Experts of a small language model: 256 experts in each of 16 layers, 214M tokens.
Below are experts of layer 13 (counted from 0) of a mixture-of-experts language model. Rows are named router (the router's row for the expert) and show model dimensions 0-95. Each number is 200 + 20 x the weight over its row's rms, rounded and kept within 0 to 999.
After each expert's rows: a language model's description of what the expert responds to; "gets" lists some tokens that make up at least twice as much of what it gets as of all text. This comes from a sample of Wikipedia text that the model never trained on. Tokens count by the router's weight.

# expert 63
router,214,229,231,207,171,224,203,193,229,176,217,195,187,199,193,163,207,201,190,193,228,206,186,191,165,195,254,208,205,205,187,234,182,215,196,202,189,202,173,193,185,222,170,200,158,245,207,217,196,201,219,209,192,206,187,224,216,221,186,233,220,225,201,209,182,227,176,211,192,183,193,225,197,178,161,196,200,204,211,209,156,213,191,150,200,193,171,192,219,200,192,211,230,186,207,227
Wiki section headings and their markup, See also, Critical reception, plus music chart and album chronology terms.
gets: "==", "See ", "also", "|", "\n\n", "==="

# expert 9
router,213,201,224,168,174,219,240,223,205,211,200,207,192,207,179,199,244,206,179,213,204,218,214,166,198,198,196,222,192,201,193,221,197,207,177,196,192,195,192,220,202,201,167,251,189,202,180,199,224,230,229,207,196,209,206,224,222,185,185,199,204,185,216,180,200,179,185,197,206,185,171,254,230,180,176,191,220,215,202,180,162,185,195,150,234,191,187,187,221,199,242,233,190,195,189,207
Table pipes and rank No. in sports schedules, plus capitalized first pieces of place or route names such as Junction, Chang.
gets: "|", "No", "O", "Ro", "Du", "En"

# expert 18
router,201,187,219,169,182,200,227,203,205,193,227,235,182,214,188,173,205,232,181,212,234,187,192,195,198,226,231,184,191,178,198,199,188,216,183,155,211,211,200,204,202,213,169,257,160,208,193,218,203,200,219,200,183,194,174,207,204,184,196,217,188,222,220,204,231,220,171,218,208,147,191,200,199,183,194,192,197,201,234,194,177,214,207,173,219,195,154,214,214,221,219,187,199,170,186,232
Numbers, zeros, dashes and column headers inside table cells, mostly squad statistics and election tables, such as 0, Pts, GD, %.
gets: " ", "0 ", "1 ", "2 ", "5 ", "3 "

# expert 31
router,206,206,230,211,148,219,212,185,225,193,203,188,173,193,182,209,212,214,185,247,238,199,204,185,188,222,214,213,186,181,187,218,196,206,187,186,223,195,196,193,191,234,213,203,163,187,170,219,191,205,228,203,189,210,191,181,232,192,211,193,223,202,233,187,209,201,198,190,197,164,183,239,219,158,175,201,194,191,232,211,202,209,188,152,220,166,171,229,222,196,212,224,179,217,212,216
Single digits and short numbers in tables and lists, especially year endings and scores, as in 201-4–25, 9–11.
gets: "2", "3", "1", "0", "6", "5"

# expert 11
router,182,239,198,204,194,222,207,206,211,175,220,184,198,191,172,171,209,241,197,198,240,203,203,189,192,219,233,242,169,191,167,203,186,198,157,195,199,191,230,216,178,209,186,236,181,201,191,226,227,207,204,194,216,208,187,221,205,215,190,227,218,169,223,207,163,212,209,220,184,183,194,224,215,168,173,180,191,212,241,194,161,209,182,177,209,198,198,211,230,185,193,206,209,168,192,211
Wikipedia markup: == heading markers, blank lines before sections like Early life or See also, and table cell pipes.
gets: "\n\n", "==", "== ", "===", "| ", "=== "

# expert 62
router,220,219,205,192,179,209,186,180,196,177,206,213,191,205,178,198,208,241,189,249,225,210,201,174,156,202,225,222,173,187,180,202,207,198,180,174,209,183,176,202,180,253,186,226,149,222,178,212,211,217,224,211,184,184,199,221,209,203,218,210,222,208,197,212,238,187,185,209,190,163,192,211,222,186,167,166,178,209,205,199,194,223,198,188,198,210,191,191,223,233,206,229,186,164,197,206
Opening parentheses after names in election tables, like (incumbent), plus LaTeX symbols such as \, {, frac, and table zeros.
gets: "(", "0 ", " ", "\\", "1 ", "; "

# expert 12
router,178,201,222,199,192,207,199,218,207,154,206,175,191,203,209,194,192,199,176,242,230,196,206,195,191,191,215,213,190,202,165,234,160,217,205,181,214,201,181,204,198,210,197,230,155,200,182,211,213,213,209,199,202,196,185,209,239,181,169,210,217,202,234,170,215,182,202,207,214,185,192,218,209,201,155,162,233,201,237,228,206,200,207,135,216,210,188,188,221,204,201,215,202,223,189,228
Word-initial pieces of ordinary English words, often after an article, such as com(position), meas(urements), high(lands), or whole words like end.
gets: "end", "ed", "com", "est", "im", "r"

# expert 10
router,232,187,232,199,198,191,222,184,200,204,210,165,194,198,202,197,233,210,193,231,221,211,214,152,177,226,216,218,176,213,227,226,200,169,171,209,187,163,193,213,179,217,164,214,201,218,186,210,188,207,185,188,199,171,218,203,204,192,160,206,221,227,218,210,207,240,172,220,195,193,213,199,220,158,193,200,191,201,222,223,144,219,185,194,209,212,198,186,157,195,185,204,197,212,206,221
First three digits of years (199, 201, 197) in dates, tables and ranges, as in 199-6, 200-9, 202-2.
gets: "201", "200", "202", "199", "198", "197"

# expert 29
router,191,238,223,174,170,220,219,193,196,175,213,211,173,167,186,193,208,240,203,216,214,181,173,188,182,225,194,250,184,180,201,212,195,180,168,202,194,189,185,239,162,221,228,208,179,204,195,218,188,201,224,190,166,193,198,226,228,195,175,226,202,205,205,180,206,197,157,243,204,158,187,217,223,164,198,198,201,227,206,217,203,222,209,197,206,203,172,193,218,213,207,205,202,194,189,194
Opening quote marks and first words of quoted titles or phrases, like "How, My, Your, The, Die, especially in episode or song listings.
gets: "\"", "The ", "'", "- ", ": ", "of "

# expert 3
router,180,210,217,193,194,200,236,210,190,194,224,211,181,179,207,195,216,222,159,238,224,189,178,144,189,212,204,234,192,179,180,182,192,226,185,205,212,168,187,201,153,222,185,236,158,208,214,207,228,214,227,194,184,207,205,217,226,201,211,201,209,238,212,206,207,220,187,199,215,157,163,217,205,170,185,157,186,187,202,191,195,179,205,190,210,201,192,207,212,218,220,221,193,207,200,206
Word-final Latinate endings and abbreviation periods in species binomials and names, such as Periophthalmus, N. cervinus, Caucasus, Maria.
gets: ". ", "ia ", "us ", "a ", "i ", "um "

# expert 40
router,184,191,210,173,183,217,201,184,222,196,210,178,210,177,171,191,209,219,167,245,212,196,189,197,212,199,235,214,197,210,170,221,187,203,188,214,192,181,199,209,179,225,207,203,186,201,182,188,221,209,211,201,177,206,187,204,243,168,207,194,243,206,206,183,205,229,212,235,179,161,203,250,235,167,185,185,185,220,206,193,205,206,204,144,214,188,179,222,213,196,233,216,195,218,183,228
Digits in coordinates, dates and tables, especially longitude degrees after N, plus table pipes and infobox labels like Spouse, Headquarters.
gets: "1", ")", "2", "3", "0", "4"

# expert 23
router,213,204,235,180,171,207,190,213,198,192,203,195,171,195,175,194,196,221,169,199,229,195,221,198,204,241,244,208,196,197,195,210,194,218,212,198,200,180,211,212,201,214,202,219,146,192,205,188,202,219,205,181,190,191,188,216,226,177,200,208,226,209,210,189,206,180,191,223,198,168,192,229,199,193,200,151,198,202,226,221,184,235,189,147,216,179,166,219,236,213,208,236,221,203,169,236
Word or word-piece ending right before a comma, period, bracket or table pipe, such as However, Episode, album, capacity, disambiguation, County.
gets: "|", ")", "season", "s", "However", "County"

# expert 60
router,192,189,205,199,196,186,201,165,209,177,188,204,179,181,203,198,190,222,181,258,224,214,202,169,191,194,266,231,197,201,190,193,214,210,186,180,221,202,217,190,176,238,198,218,193,228,172,223,217,203,224,199,199,145,183,234,234,182,181,193,223,192,215,221,216,218,178,217,203,171,180,229,214,190,193,186,216,244,200,188,194,198,171,188,196,187,172,201,199,211,189,208,195,212,205,193
Middle syllable pieces in Arabic, Middle Eastern and other foreign names, often after one capital, such as Moh-ab-eer, Q-am-ishli, Al Ah-li.
gets: "am", "um", "ab", "Am", "ah", "'"

# expert 59
router,178,193,203,192,198,212,218,199,208,201,206,231,186,161,186,197,234,227,172,217,222,212,197,165,201,223,207,250,188,201,193,193,179,201,166,193,224,186,182,224,173,223,162,223,191,215,187,219,214,198,221,182,189,157,199,234,212,223,162,208,219,195,240,182,196,211,177,196,188,172,174,205,216,193,184,178,179,236,191,204,180,215,204,202,232,168,190,203,221,223,218,214,219,197,204,217
Given names and surname pieces of historical or foreign people, such as Ivan, Muhammad, Paul, Karl, Helmut, Augustus, often mid-name.
gets: "i ", "o ", "u ", "e ", "en ", "a "

# expert 7
router,190,221,235,185,203,182,186,183,228,204,228,192,184,161,167,193,219,212,190,225,204,209,177,181,215,217,214,249,210,202,220,195,185,179,178,188,217,180,191,217,193,190,209,239,166,206,189,234,223,205,207,238,206,201,236,218,211,185,179,211,206,193,233,187,209,215,192,203,218,187,135,217,200,187,192,179,179,201,221,198,175,193,192,141,192,184,194,196,210,211,217,202,202,208,187,219
Short opening word pieces like be, po, bo, mo, me starting longer words, as in be-autiful, be-ings, hol-oty-pe.
gets: "be", "ro", "po", "bo", "Be", "|"

# expert 20
router,219,182,208,206,200,180,218,193,204,189,257,200,190,192,183,189,170,211,181,226,205,193,204,187,194,194,230,213,156,189,175,214,174,217,198,196,214,230,192,208,179,218,174,195,185,214,185,209,198,191,198,193,213,206,208,220,232,210,185,220,216,218,229,194,216,209,188,191,204,181,192,220,189,159,190,159,193,204,224,196,200,195,199,151,235,206,150,229,245,204,219,228,218,176,195,237
Percent signs and count nouns in census and election statistics, such as % of the population, votes, goals, seats, turnout.
gets: "% ", " ", "0 ", "population ", "people ", "votes "

# expert 39
router,224,197,224,185,194,199,225,200,189,153,223,208,218,185,185,213,205,227,202,207,234,181,219,181,182,217,216,191,158,212,176,213,195,194,175,187,216,185,205,205,175,207,206,226,173,200,160,221,217,242,227,209,179,198,215,202,194,207,210,193,215,240,214,180,203,200,170,237,197,162,175,200,200,180,178,161,224,209,238,216,184,195,182,192,196,194,164,226,208,199,199,225,215,173,207,225
Determiners and adjectives opening noun phrases, especially the, The, Its, wooden, front, in architecture descriptions of buildings and houses.
gets: "the ", "The ", "a ", "s ", "A ", "This "

# expert 51
router,201,214,198,198,206,204,214,174,229,185,190,192,179,173,210,190,188,200,190,211,210,200,185,174,185,183,257,228,197,201,185,220,183,198,199,191,234,207,213,227,181,218,181,199,149,204,203,218,223,255,209,234,213,179,199,217,207,161,175,231,215,199,215,201,215,188,189,171,195,179,179,221,197,190,199,200,215,208,236,225,186,190,190,168,213,177,199,203,203,209,189,257,208,196,161,218
Single letters or short pieces inside lowercase words, chiefly f and m, such as outfit, disulfide, pacemaker, mound.
gets: "m", "f", "i", "n", "p", "v"

# expert 30
router,193,216,199,185,170,223,219,209,218,173,217,197,172,202,168,168,230,236,190,212,217,215,187,184,179,192,245,223,192,186,165,201,188,190,184,218,208,190,222,198,183,207,212,209,198,210,194,186,201,222,232,184,208,160,188,198,194,177,163,236,228,213,245,202,199,207,171,228,203,146,191,217,229,167,186,178,181,209,212,231,178,209,208,186,200,219,199,216,219,193,199,221,191,198,209,219
Line breaks, list dashes and == heading markers starting lines in infoboxes, lists and section headers, such as "- Released:".
gets: "- ", "\n", "==", "===", "== ", ": "

# expert 48
router,204,228,200,197,155,204,220,181,196,203,201,223,194,188,186,201,221,205,184,229,229,195,203,188,203,204,217,213,196,190,161,214,176,226,162,200,229,166,199,191,211,201,188,225,189,213,161,239,208,195,202,209,165,208,177,207,189,167,193,231,228,231,208,208,234,231,160,216,219,177,189,221,194,165,193,179,188,224,209,188,212,202,216,173,215,167,166,207,222,212,213,220,177,189,190,207
Number pieces in amounts, especially after $ or £ and before million or billion, plus numbers in tables, such as $8.22 million.
gets: "5 ", "2 ", "4 ", "0 ", "1 ", "3 "

# expert 52
router,178,203,195,182,201,204,212,211,215,197,230,193,232,169,174,214,216,196,142,250,207,224,193,184,195,214,221,186,175,185,203,230,188,216,194,202,212,182,171,216,193,216,164,209,189,236,202,239,214,185,206,196,199,166,186,213,214,212,187,216,205,200,231,202,182,188,207,217,179,167,169,197,195,206,143,188,186,196,208,204,173,190,220,193,222,198,163,228,225,203,221,222,193,186,214,218
Subject pronouns and auxiliaries in biography narration, such as he, she, who, has, had, have, often starting a sentence.
gets: "he ", "had ", "has ", "He ", "have ", "who "

# expert 21
router,211,208,209,196,186,192,210,181,237,172,229,234,210,213,151,210,193,209,196,222,210,202,208,137,187,226,229,197,180,184,204,194,190,193,178,216,187,199,192,206,196,198,202,206,156,192,155,238,198,220,196,226,185,177,192,203,233,182,168,220,228,212,251,208,179,196,186,204,203,192,198,252,210,188,182,169,210,217,193,190,200,210,190,172,208,215,189,210,216,207,216,214,197,189,205,218
Opening pieces Bar, Car, Sal, Mil, Ber, Mor of names and words, such as Baroque, caravan, salesman, Morse.
gets: "Bar", "Car", "Sal", "car", "Mil", "Ber"

# expert 22
router,202,219,227,167,172,190,198,188,197,189,239,189,200,185,176,180,221,232,177,213,237,225,165,194,198,231,237,242,186,197,174,204,180,204,171,203,223,205,183,210,193,198,193,205,177,219,190,205,211,194,214,198,174,189,184,212,192,195,199,205,218,216,237,202,230,200,175,215,236,175,212,243,209,162,196,189,188,221,231,223,195,206,207,195,245,204,191,176,235,197,204,198,185,180,171,207
Sentence-ending punctuation with following space, line breaks, and quote marks, such as period-space, closing ". and opening quotes.
gets: ". ", "\"", "\n", "). ", "\". ", "\n\n"

# expert 4
router,202,195,217,177,177,217,186,220,187,181,187,180,196,183,201,184,199,216,182,227,219,193,172,177,201,220,242,205,155,196,206,241,181,235,218,185,194,186,198,249,192,234,201,199,170,198,180,204,208,207,218,187,210,217,209,234,246,176,165,207,206,194,226,221,197,207,161,216,203,172,215,197,204,189,181,181,205,205,205,213,188,203,184,181,223,192,179,202,201,232,233,225,198,183,175,235
Word-final or inner pieces like ent, ant, est, ment, ist, ess after a consonant, as in gr-ant, manif-est, Bridg-est-one.
gets: "ent", "ant", "est", "ing", "ist", "ess"